Experts of a small language model.
Size: 9 layers, width 320, vocabulary 2992, 24.8M parameters.
Experts: 24 experts in each of 7 layers, 128 bilinear neurons an expert, 3 picks a token.
Training: 651M tokens, 4966 steps.
Below are experts of layer 3 (counted from 0) of a mixture-of-experts language model. Rows are named gate (a neuron's input weights, with its number), up (a neuron's input weights, with its number) and show model dimensions 128-191. Each number is 128 + 32 x the weight over its row's rms, rounded and kept within 0 to 255.
Before each expert's rows: "gets" lists some tokens that make up at least twice as much of what it gets as of all text. This comes from a sample of Wikipedia text that the model never trained on. Tokens count by the router's weight.

# expert 9
gets: "-", " of", "|", " in", "b", "st"
gate0 [134 125  52  98 142 116 120  73 163 109 185 101 114 135 129  74 109 104 142  60 114 129 149  98  94 153 144 125 153 177 163 152 109 131 118 105 139 141 138 154 141 110  75  85 121  82 127 105 131 157 106 149 145 146 112 132 159 158 177  83 139 149 161 132]
up0 [112 171 144 145 120 109 200  99 100 134 117 151 176 137 113 179 124 115 127 121 150  88  91 150 156 133 123 104 113 106 138 113 146 103 110 127 128  88 143 151 160  98 151 108  94 173 107 133 137  74  62  84  83 161 113  98 117  77 136 153 142 110 131  48]
gate1 [140 195  94 195  57 121  98 139  80 141 108 112 157  69 125 191 150  84 126 103 135 113 149 195 144  99 129 113 123 172 118 108 109 140 134  80 159 131 142 162 136 103 120 132 124  77 100  95 173 165 155  76 131 142  87  66 208 121 136 138 101  75 146 157]
up1 [150  46 101  50 190 145 179 152 123 111  78 147 150 101 130 117 105 146 203 181 102 177  91  65 104 132 141 135 164 130 152 129 110  86 126 180  86 114 164 116 157 111 148  90 149 138 129  93  52 153 121 144 119 147 121 212 132  80  58 150 109 189 140 159]
gate2 [151 120 119 145 173 166 165 143 146 151 173 124 146 119 128 111 136 141 156 117 109 149 161 120 115 137 176 101 108 137 154 139 121  98  86 127  93 166 127 143 156 134 144 159 131  88 136 145 117 153  53 113 183 102 114 101 100  90 126 121 174 117 149 139]
up2 [105  78 122 176 114 181 127 112 118 108 167 109 116 106 180 116  88 190 156 123  68 182 136  89  87 136 144 136  67 121 106 139 124 122 109 118 143 187  90 162  86 144 115 151 143  86 161 158 102 114 136  97 159 143 103 126 126 146 113  78 118 127 182 170]
gate3 [164  91 145 100 119 113 168 121 136 132  85 161 118 150 113  94 163 103 141 121 188 120  98  98 158  90  96 103 138 110 157 125 157  82 126 173 102 125 124  58 184 132  58 184 149  94 168 139 113 175 115 147 152 128 158 131 125  87 144  91 112  82 105 130]
up3 [ 90 151 109 115 131 118 128 164 140 157 138 141 170 146 118 184 127 113 186  99  73 134  94 171  89 153 118 110 130 219 135 128 114 187 173  89 127  87 115 132 132 201 112  83  66 119 141 139  73  93  80 150  85 113  75 165 119 106 151 176 128 107 165 150]
gate4 [159 147 119 100 101 112 103 107 178 103 130 165 173 205 151  88 115 103 172 170 117 138 108 120 116 134 112 187 113 175  68 158 119 144  75  93 142  49 127 153 155 145 110 118  65 141 118 142 113  89 119  91 171 156 133 100 117 153 107 133 120  89 104 132]
up4 [153  90 142 164 144 195 106 128 177  99 154 156 179 118 133 165 141  64 128 148  59  61  77 124 115  92 102 118 159 120 105 173 126 156  81 119 145  85  63 107 169 171 146 189 127 137 157 125  99  72 107 160 166  81 152 124 143 152 137 130 150  72 165 142]
gate5 [127 168 141 159  93  90 190 171 164 144 144 137 118 157 117 192 179 127 147 128 116 110 169 153 173  57 127 102 160 116 162  71  71 128 129 111  94 168 117 181 118 128 184  88  79 100 122 151  61 109 143 122  99 124 162 125 133 153 232  84 171 142 146 123]
up5 [193 133  75  65  58  94 113 117  64 129 128  65 166  89  92 120 131  60  56 138 165 150 154  95 119  80 121 146 139 119 107  74  93 131 197  73  93 145 154 135 159  88  62  69 130 159  93 150 129 136 130  62 150 141 118 145 151 159 115 152 147 208 149 160]
gate6 [107 176 149 146 146 150 121 120 158 155 138 139 135 151 188 124 173 104 154 117 119 207 114 188  93  96 122  77 124 162 146 136 132  95  44  85 151 108 130 165  85 102 156 163 152 105  96 191 124  98  18 133 160 132  94 118  57 176 111 138  69  99 117 131]
up6 [142 105 184  95 129 102  87  46 143 159 138 183  60 163 181 176 168 159 133 123 192 116  89 176 164 133  48 159 126 109 136 125 172 143  40 113 158  85 131 142 166  82  90 156 139 142 105 172 126 129 126 142 138 145 107 111  85 164 137 132 122 130 118 151]
gate7 [120 160 122 149 122 172 172  98 149 150 146 136  94  93 194 106 109 146 146  88 149 109 147 108 146 184 131 119 132 190 102  69 154 126 130 135 133  82 134 124 150 146 150  97  50 154  81 179 125 118  99 117  71  76 115  83 129 107 100  94 110  91 113 118]
up7 [174 112 182 130  77 162 151  79 132  28 109 151 191 105 178  89 104 151 116  95 152 172  90 120 117 117 131 110 175  94 113 107 158 128 122 127 120 106 151 121 114 122 122 175  87 149  81 113 155 112 148 117 127 109 128 175 153 183 108 148 125 178 144 138]

# expert 14
gets: "-", "r", "l", "m", "re", " I"
gate0 [145  86 168 146  61 129 156 137 129 143 145  97  82 134 109 123 126 183 117 162 126 164 103 110 118 140  88 121 119 154  96 111 138 113 113  99 103 105  61  64 185 153 107 215 132 175 169 149  91 110 112  21 116 144  57 163 187 151 157 117 123  85 192 129]
up0 [ 85 178  67  95 159 128  76  76 134 153  71 146 161 134 172  77 119  73 119  92 150 117 114 180 158 120 153 103 132 141 174 159 184 165 158 122 133 130 175 112  98 155 100 123  97 112  69 121  78 138 136 155  97 135 171 156 134 154 203 129 103  87 174 199]
gate1 [172 142 128 118 102 107 136  94 119 161 142 124 110 138 165 141 160  96 113 152 138 108 151 122  85 104  69 117 109 125  39 143  98 126 117 164 103 106  91 130  89 154 127 144  84 138 111 155 143 148 157 128 152 162 122 116 147 149 152  52 130 202 161 157]
up1 [119 121 163 173 196 100 164 177 123 200 123 122 107 165 134 109 181  97 164 129 182 120 112  85 155 138 127 143 155 135  70 125 154 147 163 150 171  67 109 134 157  75 113 137 149  99 157 158 119 109 131 145  89 143  98 158 126 122 147  93 135 145 109 145]
gate2 [146 123 145 105 114 140 120 125 121 164 102 143 122  80 114 129 131 168  89 153 101 118 149 115 216 111 117  89 122  68 123 103 123 123 107 139 111 141 128  96  55 137 172 152 105 187 137  85  64 100 162 153 127 132 103 119 199 107 118 115  59 167 130 107]
up2 [184 132 129  85 240  98 122  94 143 193 154 182 123 132 120  87 119 145  82 161 134 131 132 162  93 134 119  95  75  48 122 160 162 159 177 120  98 171 119 176 106 129 109  82 122  99 151  52 103 131 183 142 134  46 144  94 164 119 167 121 127 105 127 138]
gate3 [ 86 111 149 134 145 134 201 164 178  86 149 121 123 147  95 102  85 174 139 107  84 134 116 154  89 156 125 152  86 131 171 169 112 112 132 159  96 102  91 107 102 104 151 118 136 142 128 128 121  76  94 123 145 125 118  98 101 115 129 142 115 137 135  95]
up3 [120 132 112 123 149 156 152 141 161 134 107 135 155 140 138 103 108 147 101 155 177 156 123 102 113 198 108  65 129 200 132  74 110 118 175  77  78 123 105  99 113 157 121 153 120 141 177 144 160 140 183 107 127 112  92 104 209  66 137 130  85 155  46 174]
gate4 [ 74  98 133 154 104 118 121 134 172 137 184  56 126  99 150  89 173 121 169 104 127 123 135 131 112 152 143 128 134 115 107 175 127 137 139 105 183  84 110 123 121 114 128 161 132  74 106 130 159 127 140 108 146 131 105  83 150 133 136 154 162 115 171  82]
up4 [166 139 113 134 131 101 166 134 163  96 128 144 110 153  98 116  97 156 122 104 153 169 137 174 122 135  95 146 113 151 113 133  85 141 123  65 141 113 141 169 133 110 122 114 156 143 168 109 146 195 146 141 126 103  90 177  67 154 105  94 124  90 227  80]
gate5 [ 98 124 111 118 153  90 185 148 172 190 108 157 111 131 108 119 106 113 180 141 136  93 111 157  68  57 153 136  66 171 178 123 172 107 104  78  99 155 115 147  77  97 145 204 136 103 154 144 152 130 123 163  96 149 198 130 175 119 152 119 157 117 127 131]
up5 [150 143 110  75 163 172  70 132 154 157  85 187 120 183  66 120 134 123 126 162 128 131 141  93  93 132 144  92 143 123 160 120 118 166  88 127 166 117 152 139 185 141 135 140 155  71 138 153 134 180 109 138 116 126 149 152 148  51 116  39 132 105 109 124]
gate6 [159 120  54  62 170 158 131 138 161 122  96 103 116 127  96 179 104  85  65 155 133 119 130  97 184 140 144 100 154 133 107 137 120 144 113 110 111 125 138 158 157 138 152 143  97 116 121 161 137 122 131 170 123 154 116 102 164 124 173  84 105 112 112 100]
up6 [132 189 145 118 157 120  65 122 161 147 161  90 105 140 182 133 125 104 123 152 178 137  78 192 130 171 113 158 124 103 133 148 151 153 121 169 141 126 177 132 164 118 161 193 127 114 123 123 179  64 129 124 159  94 182 100 128  85 164 112 134 161 168  72]
gate7 [163 137 155  88 151 133 113 125 119 118 121 126 105 169 212 148 124 126 145 126 132 139 110 146 126 132 103 116 191  97  75  92 166 120  99 109  95 157  92 153 151 141  87 155 130 211 129 137 153 147 154  77 133 101  76 118 120 138 127 154 140  38  91 124]
up7 [122 184  88 128  81 161  81  82  99  89 115 122 101 137  99 113 126 129  75 160 145 158 136 119 195 157 158 152  85 125 128 122 121 160 161 112 116 119 139 161 106  64 164 122 120 129  66 167 161 140  79 136 151 200 164 103  99 149  85 143 134 140  98 122]

# expert 7
gets: " ", "h", " c", "c", " b", "m"
gate0 [137 113 184  72  56 148 158 197 125 116 171 144  90 117 138  76 124 127 200 142 121 130 144 123  93 115  98 160  82 113 139 146 144 183 128 174  72 112  86 138  86 124 147 132  56 118 128 106 103 190 166 142 124 106 111 113 165 133 133 130  88  75 131 162]
up0 [ 34 127 103 132 171 161 109 107 140 113  82 155  94 124 126 168  79  93 155 115 145 115  87 150  83 133  81 174 113 167 136 150 148 113  96 172 112 105 133 145 125  95 165 142 136  71 160 139  99 145 173 147 145 172  75  92  90  73 186 108 126 177 173 172]
gate1 [113 120  78 170 136 152 147 145 148 103 160 131 120 111 141 128  90 173 165 122 119 108 188 159 138 189 115 135 124 138  86  95 115 213 180 140 166 156 108 113 151 189  49 112 144 149 101 137  97 130 130 109 110 156 148  76 155 130 100 106 164 144 103 139]
up1 [ 90 139 132 116  73 107 100  93 141 123 106 133 138 108 165 168 121 123  86 132  91 137 107 110  73  90  51 160 127 100  88 105  91 152 108 146 138  94  89 172 116  91 132  86 144 129 178 145 128 137  97 197 140  98 144 146 111 196 132 160 101 162 103 110]
gate2 [157 156 142 151 160 129 139 144  98 181 113 151  95 135 100 155 148 153 127  76 191  84 180 121 148 138 181 147 142  98 117 170 138 150  88 120  73 120  90 123 155 135  77 100  91 143 131  92  95  78 141 102  95 123  71 161 112 196 131 120 113  99  61  64]
up2 [116  98 115  40 105 121  82 136 127 129 138 175 181 154 139 103 133  61 102 105 185 170  57 149 118 153 132 101  99 149 125 118 155 150 156 164 152 160 129 168 117 122  80  89 137 120  93 169  97 150  89  79 114 103 120 142 178 134 165 171  88 121 152 187]
gate3 [156 130 133 152 141 149 105  70 108 130 174 107 110 160  76 149 110 139 139 132 114 131 107  60 153 120 124  65 127 160 123 129 140 161 143 118 190 148 123 130 107 171 167 118 129 172 133 193 129  84 142 133 144 128 117 125 143 143 163 104  82 183 178 118]
up3 [112 159 120 169 216 156 109 159 139 136 116 109 147 152 177 143 104 137 112 109 131 153 122  98 100 156 166 141  97  93 150 107 173 111  57  96 161 160 174  96 155 220 167 128  97 186 156 147 158 128 125 153 115 119 134 127  98 195 154 112  72 148 157  86]
gate4 [118  82 109  90  75  84 149 123 206 143  74 157 130 143 180 178 141 144 111 141 164 199 159  81 142 126  64  97 130 139  85 104  92 104 150 148  71 146 100 122  86 110 114 115 121 159 136 198  88  71 131 116 108 136 104 152 115 124 169 116 108 123 121 184]
up4 [168  84  84  96 124 146 137 166 132 144 189 129 131  73 110  67 120 153 106 127 123  77 145  74 170 166 106 122 188 145 125 181 129 138 152 124 146 163  77 147  61 140 151 101 112 124  90  70  79  74  72 126  83 122 118 137  65 100 129 167 117 173 116 104]
gate5 [145 109 127 122 136 182  73 119 110  53  88 220 131 152 117 117 128  47 143 126  75 107 156 149 132 128 120 145 122 146  96 203 106 141 101 158 129 109 127 167 200 161 116 137 158 177  91 143 151 139 141  59 196 185 176 132 145  91 170 108 107 146 124 144]
up5 [163 169 120 143 106 174  94 164 116 114 124 127  82 140  82  66 108 128 194 104 124 192 101 118 147 105 156 114 127 116  98 119 114 113 136 113 173 111  79 156  89 194 113 174  80 131 119 140 123 120  88 117 133 171 156 168 143 169 135 100 123 134 131 143]
gate6 [122 149  52 152 151 118 142 136 136 194 102 165 104 111 128  87  83 152 155 163  86 142 134  94  95 115 143  87  85 140 171 145 145 180 127  93 153 146 116 106  77  75  96 146 152 124 135 156 116  93 167 127 158 117 132 150 179 145 168  99 123  54 128 110]
up6 [173 125  53 136 170 168 109 158 169 159 151 144  99 180 118 136 127  99 115  79 117 162 133 165 123 103 128  77 128 186 112 125 176 180 107 139 149  57 161 137 103 155 159 138 112 177  68 131  93  94  76 149 133 141 129 129 185  89 118 117 136 101 114  63]
gate7 [113 123 149 114 171 157 128  66 108 134 144 132  90 171 131 107 135 160 146 187 149 173 127  89 145  94  97 117  86 107  79 152  99  89 158 127 108 145  55  97 142  73 171 141 125  99 145  80 119  42 124 178 155 110 117 123 137 202 116  92 111 139 112  83]
up7 [154 148 115 169  69 127 134 156  41 199 122  94 172 158 134 162  79 129 131 135 141 112 160 123 120 116 139 171 165 129 138 115 144 155  85 140 106 164 113 169 142 198 131 120 161 123 111 115 160 170 138  82 103 137 151 193  80 118 135 186 142  73  98 140]

# expert 15
gets: "a", "in", "o", "u", "e", "i"
gate0 [148 104 101  79 149  97 159  94 103 130 177  29 171  94 104 162 133 143 142  88  67 151 143 149  57 136 111 110 148 132  97 119 121 166 167 128  90  26 157 133 179 150  84 142  99  95  81  90 171 115 157  89 148 122 157 118 116 165 113 127 103 157 165 134]
up0 [ 87 103  96 118 122 157 124 117 176 177 122 100 153 115 140 107 128 115 147  95 142 146 183 119 116 119  92 121 188 117  66  97 102 109  94 127 124 118 110 103 167 120 121 101 186 125 165 119  89 109 126 115 154 133 151 127  83  63 121 150  90 119 112  60]
gate1 [ 79  92 173  70 109 106 135 151 141 166  85 159 139 127 193 135 133 134 152 126 163 139 142 175  79 139 152 129 108 121 124 156 163 197  60 146 106 121 126  72  84 133 128 126  89 118 177 168 102 110 175  88 112 110   8 116 115  99 123 167 127  92 127 112]
up1 [139 100 148 125 165 167  89 169  69 116  92 187 123 152 192 133 159 160 105 114 137 130 109 105 142 125 191  52 144 146 153 106 136 175 121 128 106 156 157 122 113 182 163 150  79 130 159  96 112 103  77  94  99 194 107 120 124 126 145 101 113 128 151 132]
gate2 [118 104 124  97  98 177 133 120 102  75 132 111 151 180 135 152 128  96 116 141  68 191 103 126 103 194 145 122 140 104 201 117  98 120 161 100 111 117 107 114 140 115 127 149 121 162 100 128 177 128 156 156 111 177 106 127 137  75 162 150 164 147  98 147]
up2 [117  96  97  72 138  84 147 153 164 155 136 158 108  78  56 161 171  60 176 138 198 125 127 141 117 162 131 136 104 146 141 138 191 148 112 132 151  95 134  96 182  42  98 144 132 125 187 138 129  91 197  93 103  62 136 127 152 157 148  92 107 108 163 163]
gate3 [167  86 119 120 103 115 164  79 118 134 120 100 134 150 112 122  96 155 130 165  75 114 141 119 115 167 166 136 101 114 110  83 163 205 144  98 122 150 129 117  69 144  90 164 130 166  69 132  91 100  57 113 143 164  85 119 125 133 116 111 148  91 143 129]
up3 [156 126 134 160 162 151  48 181 162 124 130 114 126  79 176 125 144  81 107  91 114 129 101 146 135 109 138 158 124 178 121 158 112 135 154  96 214  97  99 131 168 129 106 125 126  95 113  88 164 133 157  97 117  80 148 159 142 101 109 126 126 186 131 152]
gate4 [127 106 115 122  71  92 136 101 137  99 143 121 151 151 140 163 145  64  27 144 147 125 156 148 119 136  95 149  95 163 130  94 121  99 134 106 140 173  85  99 100 141  81 144  51 148 183  96 175 135 103  70 105 145 116 127 142 173 110 143 166 173  95 130]
up4 [139 108 169 158 122 144  85 119 136 106 161 163 127 131 137 143 154 181  91 106 146 104 115 140 139 127 123 150  95 142 158 124 129  79  85 174  87  66 123  83 103  76 127 118 152 144 128 195 166 106  60 127 189 141 141  86  73 121 145 131 117 155  70 162]
gate5 [ 82 180 123 130  65 129 151 145 157 117 111 142 157 108 122 101 141 144 132 161 123 100 116 124  86 117 161  79 181 125 150 148 139  93 150 179 126  84 149 142 106 112 125 120 144 130 124 168 126 178 123  82 135 137 178 124 167 136 128 111 154 106  84  58]
up5 [ 58 144 103 144  48 103  67 116  94 161  93 162 152 104 141  94  94 134 211  69 127 142 143  94 155 175 165 148 123 151 156  87 161 117 182 115 183  82 146 130 104 116 136 144 147 118  97 164 141 189  99 148  98 151 169 108 156 158  91 160  66 124 151 123]
gate6 [163 154 129 104  96  95 140 107 147  77 144 119 128 134  86 219  96  93 139 151 149 108 181 135 131  81 168 102  82 188 117 150 143  89 153 134 131 104 101 150 179  72  60 111 143 175 130 113  80 157 174 153  95 130 144 136 102 123 114 100 155 116 112 137]
up6 [150 107  75 166 110  95 137 140 143  81 141  70  98 148 114 139 132 124 150 114 177  81 110 144 157  84 128 130 137  65  96 144 187 166 166 145 137 102  61 129 184 100 117 112  94 115 101 130 106 131  80  54 120 127 111 144 103 106 136 172 137 143 150 191]
gate7 [179 108 117 131 173  93  77 135  97 158  98 108 146 164 127 122 146 166  77 157 160 151  71 107  67 101 120  97 156 115 112  96 163 131 137  41 177 133 128  95 138 124  79 101 139 155 156 112 103 161 140 144 148 116 132 122 201 132  94 122 151 143 131 160]
up7 [ 88 153 177 161  94 130  65 118 112  66 135 207 120 151 141 139 193 144  70  96 129 110 109 155 175  99 107 120  94 133 128 104 116  91 130 132 126 121 114 157 132 205 109 129 116 121  93 105 116 157 120 136 158  84 201 103 150  78 106 107 174 145 111  64]

# expert 21
gets: ",", " and", ")", " ", " was", " is"
gate0 [103 119 107  90 112 142 191 154 155 138 110 101 177 115 130  95 139 103 125 109 161 138 146 110 165 130 204 115 143 149  63 102 168  88  58  88 121 140 208 115 161 143  84 181 145 152 122  88 102 140 161 120  75  96 108 114 109 139 173 176 160 155 106 156]
up0 [114 181 166  94 155 150 142 123 106  82 102 116 110 145 166  98  56 158 118  87 148 176  91  89 158  86 130 117 145  77 111 125 128 156  80 155 142 190 202 105 102 147 155 154  86 104 172 143 116 170 153 133 111  73 130 116  76 154  83 149 105  43 141 123]
gate1 [133  84 119 152 173 116 148 146 152 134  68 134 107 101 124 188 163 136 112 129 166 192 184 132 123 122 116  92 102 158 132 103 102  93 131  84 143  94 127  51 106  86  93 126  71 171  85 124 129 163 124 184 146 161 114  96  72 132 121 136 138 160 180 128]
up1 [156 133 132 156  68 135 160 125 144  81  90 107  85 157 136 159 184 111 195 115 134 175  81  73 129 144 105  92  84 166 140 184 134 113 186 130 140 106 134  84  69 101 100 164 110  65 123 165 114 112  87 129 173  91  98  90 142 182 102 142  99 101 142 166]
gate2 [137 154 134 125 161 157 142 107 162 169 120 107 134 110 129 145 117  67 133 155 135 150 156 139 116 129 184 183 110  99 171 114  92 139 157 100 131 141 150 175 131 132  88 110 167  96 126 136  87 181 103 130  76 144 114 133  64 116 138  90 173 174 111 153]
up2 [ 78 153  91  97 124  99 104 140 120 129 114 174 141 127  92 112 166 120 162  57 147 128 178 127  95 136 115 126 182 121 108 118 107 123 148 147 125  97 147 194 159 123 184 134 113 137 106 119 102 172 127  86 166  99 133 111 165 101 119 172  90  89 120 150]
gate3 [124 127 123 106 117 167 169 116 147 116  90 164 129 122 149 144 157 117 147 101 145 129 124 122 141  90 102 154 128 164 102 132 150  57 147 157  88 119 111  46  94  70  40 113 138  95 153 155 107 153 145 151 184  64 193 178 147 174  41 157 135  97 194 161]
up3 [146 124  99 151 150 109 154 111 143 113 170 115 106 134 144 116 115 127 137 121  90 164 127 126 139  71 161 164  94 150 128 146  78 189 124 116 166 149 147  99  89 128 110 132 108 174 137 117 130 146 185  99 131 102 168 163  88 143 226 187 148 155  90  92]
gate4 [174 146 156 127 122 108 132 162  91 108  81 127 105  90  76  79 148  85  94 122 172  85 184 153 171 119 135 145 115 131 126 121 131 162 179 170 165 115 121 147 119 118 159 133 165 127 137 197  66 149 168 105 123  87  61  85 159 111 148 111 105 111  90  99]
up4 [113 160  54 104  77 120 127 120 170 147 157 118 116  94 152  90 112 175 148 111  89 178 152 109 124 125 136 133 131  62 133 128 150 102  86 148 160 144 135 163 145 101  97 114 110 106 134  81  53 136 101  64 146  87 127 135 139 180 134  63  86 152  93 145]
gate5 [118 147  95 142 161 174 114 162 180 118 117 138 126 148 175 145 157 105 104 139 122 189  93 178 174 185 139 162 177 139 131 178 164 159 159 137 157 130 134 130 112 162 102 121 134 145 120 150 152 133 139 169 137 165 137 110 172 101 128 156  97 139  53 126]
up5 [113 122 120 162 136 107 148 111 155 121 168 145  90 110  58 131 137 104 128 143  72 161 164 136 142 151 184 119 150 122 167 125 110 124 189 126 153 116 145  71 177 133 143 130 146 123 100 209 138 114 129 129 112  95 134  76  95  83 114 125 120 127 151 142]
gate6 [152 145 136 175 138  95 125  96 156  63 169 138 145 152 121 112 131 160 124 163 109 113 109 167 144 144 134 134 104 183 133 180 140 175 122 170  89 132 115 120 186 130 157 143 101  97  87  82  85 151 138 193 149 139 166 124  87 117 119 135 152  78 162 219]
up6 [ 99 142 135 120 125  93 163 125 175 176 103 108  71 127 130 149  71 129  85 143 194  90 160 176 151 101 114  92 161 138 138 127 163 115  91 120  72 127 128 119 152 118 131 111 161 159 103  79  87  59 147 128 142 142 142 112 134 129 110 105 120 138  69 115]
gate7 [102 137 141  92 188 114  94 137 116 139  92 120 167 128 128 143 105 197 123 128 143 140 153  70 112 160 139 151 110 155 162 145  27 135 113  86 161 155  30 112  87 113 115  90 170 166 130  95  74 148 156 119 152 122 132 103 193 109 142  94 179  94  99 139]
up7 [184 157  77  88  80 153 143 115 157 159 171 129  94 145 147 153 160 116 107  92  80 112 105 136 182 121 172 127 114  96 149 150 152 116 113 161  96 129 168  81 163  97 132 113 115 168 110 126 193 158 113 118 113 160 144 137 141 155 146 161 147  99 122 156]

# expert 5
gets: "i", "a", "k", "o", "ia", "en"
gate0 [ 90 130 140 136 113 125  82 139 129 128 114 178 116 134 190 154 209 146  85 109 118 116 140 168 151 175 129 166  91 183 194  60 129 118 140 135  67 132  93 142 160  74 175 141 114  61  94 163 158 129 168 185 139 147 117 157 146  36  93 100 115 125  81  95]
up0 [110  80 105 184 127 137 120 105  75  97 135 131 100  91 141 156  92 119 120 156 113 146 156 183  86 164 132 109 120 128 133 172 161 171  86 159  58 158 113 172 160 145  78 143 125  46 120 141  99 160 110 130 118  78 147 151 131 137  86 127  65  97 211  73]
gate1 [ 80 122 142 194 108 137 152 135 128 144 115 152 127 129 172 103 103 153 120 155 172 130 119 177 117 128 160 176 106 126 139 107 117  84 172 177  93 143 178 106  99  97 131 144 112  93 125 122 135 112  94 142 135 148 116 129  84 172  96  80 151  48 128 122]
up1 [117  86 125 136  92 157 119 152 107 139  55 131 147 131 114 131 134 184 131 158 141 133  75 169 135 152 126  88 101 169 164 101 130 155 120 159 155 169 130 138 155 115 150 140 189 111 139 144 123 161 100 150 165 111  69 184 139 149  71  98 134 182 150  96]
gate2 [148  87 116  91  93 166  96 105 164 143 156 166 150 140  95 105  68 117 109 131 191 108 106 118 137 177 155 133 122 121 138 152  53 145 136 155 170 132 146  53 122 173  99 181  44 109 127 125 146 121 102  98 153 155 171 106 102  86 114 120 115 152 117  92]
up2 [125 127 111 167 137 152 175 143 109 124  85 103 159  86 177  97 120 129 163 121 167  99 113 104  83 167 166  87 108 194  57 159 187 131 125 118 112  96 101  86  99 123 111 119 144 147 133 108 122 172 132 126 151 182 129 149 113 119 100 155 178 154 194  96]
gate3 [108  90 154 131 128 115 123 103 139 129 113  72  90 137 135 162 105 109 103  92  80 138 183  78 118 147  77  52 139 102  95 131 132 116 107 132 177 140  88 224 114 109 129 116  63 137  86  96 129 119 121 149 124 107 116 158 150 128 151 148 107  82 166 151]
up3 [170 134 144 167 123 177  86 123  81 153 149 195 116 159  79 164 163  99 104 151 198 150 138 140 130  49  89 113 168 121 117 129 115 179 113  99 132 101 116 108  98 132 126 141 166 138 110 164 121  99 124 128 149 127 107 127 166 119 131  87  81 135 151 114]
gate4 [108 135 136  87 130 183  85 137 128 120 137  92 129 113 145 169 179 186 117 113 106 144 117 100 135 149 111 105 128 183 179 166 115 107 144 148 186 134 156 125 158 100 140 129   4 119 169 114 197  82 126 157 115 110 140 128 157  71 105 172 113 133  93  84]
up4 [150 106  80 147 131 170 139 118 110 137  93 135 113  96 132 103 164 165 119 184  78 144 122 138 175 145 125 159 100 141 116 127 123 105 143 134 157 145 107 209 114  95 100  99 159  90 163 143 179 166 134 119 123 101 162 119 103  89 113 104 163  91 162 161]
gate5 [167  91 156 118  81 124  99  87 129  87  86 145 180 105 114 150  96 179 144  95 157  59 143 104 140 135 123 141  84 107 161 171 134  87 148 141  65 170 113  63 144 179 114 136  64 143  72 110  84  85 157 144 120 115  90  95 107 162 118 135 132  82 116 156]
up5 [155 136 136  82 119 149  99 106  93 178 130  86 117 106 132 145 179 150 128 137 136 161 160 143  83 112 158  59 152 178 111 123  96 155 149 102  82 143 174 143 164 165 105  92 144 128 116 111 211 146 151 143 165 161 195 140 143 120 121 145  87 160  83 106]
gate6 [110 133 118  71 128 176 104 129 114 147 124  77 195  95 123 172 137 100 140 102  89 140 144 119  92  42 159 109 187 170 164 120  80 113 103 100 138 156  95 121  91 170 154  58 150 132  94 111 192 108  93  88 200 144  81 122 108 144 141 115 120  99 158  61]
up6 [152 123 115 205 189  86 107 162 173 122  83 115 185 158 107 125 117 103 124  82  90 173  98 163 181 135 116 105 102  58 124 119 148 126 104 109  72 102  73 120 107 139 121  91 110 166 115 150  97 175 117 119  44 105 137 124  92 112 130 112 180  86 154 151]
gate7 [133 165 122 235 126 114 175 182 199 102  98 124 149 110 100 100 116  95  77 129 142 137 121  88 110 148 100 168 119 130 114 149  92  40 133  85 113 167 150 136  84 131 140 150 109  71 106 223 162 120 148 159 170 121 154 111  75 128  87  74 156 107 116 165]
up7 [119 164 119 174 127 145 179 136 129 103  96 152 167  96 127 140 115 105 127 158 118 104 158 147 153 120 153 103 134 114 146 112 143 112  99  99 120 132 105 135 111 188  91 107 121 187  91 165 122 115 111  65 121 127 141 194 105 167  97 150 138 131  93 168]